Experts of a small language model.
Experts: 128 experts in each of 9 layers, 32 SwiGLU neurons an expert, 4 picks a token, a softmax router, 16 empty slots to pick.
Training: a variant of SOAP for the experts, 276M tokens.
Below are experts of layer 4 (counted from 0) of a mixture-of-experts language model. Rows are named gate (a neuron's input weights, with its number), up (a neuron's input weights, with its number), down (a neuron's output weights, with its number) and show model dimensions 0-191. Each number is 128 + 32 x the weight over its row's rms, rounded and kept within 0 to 255. Numbers have three digits each.
Before each expert's rows: a language model's description of what the expert responds to. This comes from a sample of Wikipedia text that the model never trained on.

# expert 6
Description: Consonant and accented pieces inside Hungarian, Slavic, Baltic and Spanish surnames and places, such as Es-z-tergom, Jó-z-sef, Gu-aj-ardo.
gate1:116122120141140109111121107111127113164109184109061114117117195112134081091103107110088108090098148206147135114082068151115173178125077056082157112153126160086111189164123081085137199134115152151118125150160093125147091121113081123155212110135157130133169112151123166133033155117092189093141129115091118126180100146126168133163095132188087096064125157093150151087149124078111138155131142145143140075137161107124155083133142155093103074176103163126144130090128118105116151126117092115148125149089142132142126194179175109112166124166037062097108132116152093174120123148147127120
up1:176155155133143138083090138075078116169157132109107121125109131093152123126091170092126139131085191147091107162164143179164184116189121116143093114050165161122171135097149109125097136138126138155094143142116129141108187133130170154125151078074171107165125165199101152174133093161174165203110112095113152139095128093087155098141126096119106117075143147163135127161078110176083138108209122114149069174152120138135087117139097099158093129139082114090197113196081085120172148160147075144114116058138084115111174151185122121095094097149151165166160130107105109107076138147148168101
down1:128085113185088181126168108191152159093134167109104110185155128134127136068070138133084114135154153095121123083139200149140161088092151140165134162145117107106126174132149164182139146087170121150135092130087076164122095128104132131138128125125130175116144141153148119168113037151126180083146156130134122066147120116071214092176161159137133160214100160211098099147139138168149108098115148199072142139115123132144118094113114176124105131058134172088146124189113121142120100176166140126152091108115122161132138072135131175095114139132140140133102051185111154157139126166096084146
gate2:075061193121176218105081079095212089111160167096142163165126159150162101085083095120130083138136139136156129101158120146141148123117114157118153121159209149092177107059145086094187155077123141161154085109114139092080100155080127120114163103167150177144111108113154120149144127151100108103076101123160105129096091149138166100186118133117135122143104146153145109150162118132124127092136123112135146161148107141173128171097155184112185058173121137175136154130168087145135095104145172163103130157127165125183148118171161152130095097155162097153071179111068194121122088160140106149
up2:091184244140196212078126063039231132112066154192167096125147131137177147100085138168119136094154144117161154168112065065144144147129094122073153154149134149129147136122103130121123104126154097148156158122126127119121118083096106122211118115143137096115103106101156115175112110135168133162156142175090145124085132144140173152143091127145135089099090144147160115112136133124160093147115151075138117136107051209116145132114098158099086144153198113142095146103190124120128113127207136095122112095128127159164111138132139100129129129100130123171116150097148114143081112104114131124
down2:071093249142161175116051056106255153139183145166127139171195133091126132101138068147088118091178135089098163070136156125146146106116143154117122146158057118144102092088172151133130087142093130124151121146102088110181145121150122114107103136105132143156102159148140120152112158099143140129172152152149120130092074110039103168138095203168147084125134119141109107119139090105127141163151122083140096126114146129137176075128124115154112070125135145144143093120143119152130127089147148103117134189158142127115101040139115149158177110122112138128150154137120139140127092126134075183

# expert 54
Description: Nouns for releases and entertainment, mostly in articles about bands and records, such as album, single, film, LP, Grammy.
gate1:114173137155103115136121135104133187165138135098100102127032128157106112120126137143202093107164116120116134165144139085098114055093105159114094091144114118187134162098127148170191134157087129114117129097192172138128141111060149183139125106093169121087098136172129111147183074130130133104059110109040135129101150114112105163155113121110127132202174138114134161162123088112104204114047078102151146117129023119116140139112119076163096129078112159168136161115144092135170120129147143155099180140135111101173145078157166119167155114115073131133140104123145052147110128126077124135
up1:099147151060120103163116102064144135139128146047102151209139065191099196105077170109104098125134154175106125116113122086100091122132178124099148150116164097130178151068111148124184103144142142142111145094122129120147148059074162155133151129109148096069142140170143125139128120133125134140100113160038101124108142143175170149184147115119090148135178138098143085097158143156059088128107183106190094077123134150055171139080121077158141109097139113203126121149135151142127135138097145153160130177156101138114112114116122108175094104042154129170161139156115102170154084095128116124
down1:204065089105165111147097079126145091154113134147147097152118127110121165110090167136169091112112140122096152151133195128192111162158132155120150109071114099151112155146110066138160142102124136142111143079114161119146109105088058130125065176115118116170038100168091144072096147118086124141065145114104116125100132124175121147126117202174086109152125113154115129128067137076118117200131147090160173170147118123171142098074110089174168115076147103160068143121070161120100119099126138167100130146104139128164083178171137180149126100136088147081169126141159183097091169139114109066
gate2:103133081115122154122133168059083158111054112119115151069151094106118161151119196124118125136093110136056198151095144104058106078122155062148111160123093082147145106105113090062148162133099103102175099131102090113104125164160025143145127163139080077148113105119102165153127133176151134120162112104143175140108156158142142169136082064127139131125127178124126124192120135136067074130151206183143149127141159050171127132124139167133138129143107110135177152091121117159128104104143133092118108146121070184095119124149063164174163091179159129161113116122156156142121147100153149093
up2:117094109097171125187161148152047074161103184093106146096158128136111147109129138172138178058089113089126094106147116116113143114080106144130105195070141156098184120143141101107162114156130147092139093100155134096129095089132127124144083088133145148184162152116102186099110081072136147070190153132155169182111078119130165134083128090154132135188172173143134165163112186156120138093090139134100138077069116088083129158094109180114125134132133133160110116113096139175102101085125110072133096130127153055097128112104216102173142103161159155126092093079132153103087096137147171156
down2:103169129113097075044106105133099167091133085148135112141083142139092121164146200090132141113148172157141127143194107121155119113131146091134101136160124069130203131084127119160119167082169163107063160184157159119165089144132078094168101144061123149108139070142128084124142143135133107180144179124113103161190140118186090090135101170137119156165128149136146110110078110126113147151153121143142123135128104148075169121112075031177091155106089158163105222173134145109121083168115068151136150151186113142105123154105099140104131103108126094157144162130128120092215165116141135125

# expert 20
Description: Periods, commas, paragraph breaks and function words like in, of, to in scientific or descriptive prose; also suffix pieces like -osis, -ization.
gate23:129147055038100151148168162134051203136148160177030136101117135151107099135121121054149154102123183153114154129110104153178119149099139091137067137136123141099145128107136168083108103113062107122101120145114153188104089088117148164134124147104120098108120106149117150138131113183102105154132043079132136099111092118053141181136134175073122142119168148139105130139088117140080115147130108169107098152097170171095117103067131116133067186099129135124143163132114100156110144134099117147063121171150140177109180174148112122108197164159081061072111115137132149103148126141133141122
up23:164106069200186167154086110167106140128078186126155135129111082109203174126145143139181138119158114085152086103147163107104083159137120130118097105100144142124170104133166104155132134141122142107121160063122128113071138147150140134108092151153144103133186093103104088173166133174116158139141123113102193167085095087126186158084112153101059102165099164112124141131142150078072048106121151075094147146127127126121120184176103072169087086111074057144165173123161116186142148101090105176130168181134167141132104112084163124161140112121162161158117115117082094091123118155106121078
down23:129100216156127123046105167102113144184064097217103140087133142135166123168142099068179127107106116123113102130156141113171122146125157085140131115092090120135154090091122142135151119156124138148142163183138132107143146112152149080131125137108146120121155140127130088138187143116085163140135126135109121131075160065071149105077117137173198157115082108143162087175142135111065172136118123059162086159163143157110086128164146124142097168093103127179120149080078129172068161129051139164138189131100172097101116148158089146057085145126116077160131149132126082071102117142179147139
gate24:163126132141088204150148165097115142115095095066097167142084119164084127151157064153137117130089157122181130101157155098104199094155147147141136151103137061107169102128070113132154120135140077137135132103128095143130134101127094104124151139191096099110146090061085183177074154133112108147105076144119122149089108202100099179110138137138124052139102154091051119160122060095094183110120149123097146088081152169095202107134175121116125130115152185080093128152153100106105099129142151183100120110153120091122129126114174206154099132073096125161148098093089130144136110092156083115
up24:059150119104111106162084132178199075169164140165133049051168136092175140161130183132104087120110101124111185158101134148179125148122124129124165218152152102060132135118161115127128100116097159116154085094125111104132113115167127160155094131121105160157136104135150102087111158151122147156117107125144180111120087114189121049145159099141109196144131064156196124090165172108146100147148130102081148107120094113113090125043117144107135120127096127124149180116152136128115117091096064068197116162167154133144149128126127163156133071090144113074134121145130146089064144192141126124
down24:118102098102120208155179164157216122122106127092105099122196122091130136149136172126139190105120122128113210083094116124137088141133112108089169144120120129106088156148147196135128155093171146132133128136140127147147093145127182114102130196126096078141092192131131144180137145154107129175182086148136072157145123185148177157097151086116136159149133132123073118133093139136193120170090156168080180126094136169075103184124142137145142160136160134150206069115137122153151131113129115157135103141055127111140122189109112064036161139186139118125152124125110157140195119138147128167

# expert 23
Description: Final pieces of Slavic, Baltic and other foreign surnames and place names, such as -ov, -ić, -sky, -nik, often in sports squad tables.
gate1:138124113202143184099165162136110125100125148149073157072133154165089124137119090178108155131182169192069136123158162098162163134157144165156126080103175126149119149202075127118082109086162177116136089189132128123121100107104174119112119142120082136107120131136114075123122126112141164167144110180090129119145159152184108182132187181113106132115150107169119124176140113130055145109116102104110150107083090187162083111130127083196177189119175109098104108181149136175143146052174055100116135127146155138124072163081126095155081145117084111147135168123160178133096130129152128135
up1:087134118178162110121133082143129136114104153163144083096138115153066170080078137127084177149097119147158132140134155091121114110098059114152124124130130198104089127147093113153149108139125098089170097139142152094100138093102114175133167095067112091097126100108143177082155155111052136118148060087174178150140097155055100145127161130153127198081061155068058155115128068155156121116154097134107187161135135205098154159139189145053157092078155128101107143120107145139126105134146121115140122121115133151155062100136154131150116144168183134094129045177106158133147165137135131130
down1:098073093091155112148100164100092080079135151127087196119107127099104128207184054088144121108140161180154117128075160096129159149095128090079159147142101167116133118152130098083117101184140089149058123133143118083127115151079084139082112115132124119149093140117193091124131155107170105102125132151161166127162107129144142143077089163166121080091141097115082115150095125113102183134083160117163134050155117145142123141101110126099146105191148080099094184117143166115147169197084118149135080213150184110129139128147059096178108064108161110139129115131094100132102145114174131146
gate2:147152091091107185157124100120123084137108088145085134106140141145212061198159130132125158158112062095173114076156142155107084189128107095071117142189091134085096130090203142094161111171124098130146133156120160163086158117102090149175157134090151178153146143133182119121142128159096135157132170141143142112087067156111136148144120139196102119115110087170174129146140134106069097113108141102130182142157074148097171046111131077168147103133141098129096111118132167121147161153119057133148111137072171162157089117110093107196155116069131152129147096167129085097096143077101120117
up2:099164099168108116195072151132138102092154170146100157136120100168148201144037038189111129184113089056053115146095179184133188127095136129103129134116170153110101159093154077073156056128083068116171093150103091091122155150130117113086130145151134131131173148132115134127135129130098136099079103135154123120139134122103103065132134182102144135128192078131121155132135098103196134109207179128114135109141157134152181132075104091072114095128115133112132150169121161133143116108111165107158091134137152148162172113132137126097120095132180145099132154145151154165127096137083189130
down2:083157101102108167090174143132145063109172105158085121110150183129150155160150141134135090121099150138170088158158033114113107146108178131062115152198189132107080158113088104129127116154181105130085103115128212161123129122122114199143079172162100126069138093103159139202123122112087069149091073109098103134158076180098137136144161166084160142103107167150102098118113145131127146136100123087090087107159139157106097102087152101131135153107126111133161106099142132149118208140119157062117079114151151111116172174121089088088131107114118095130064103073147128090060123130129130117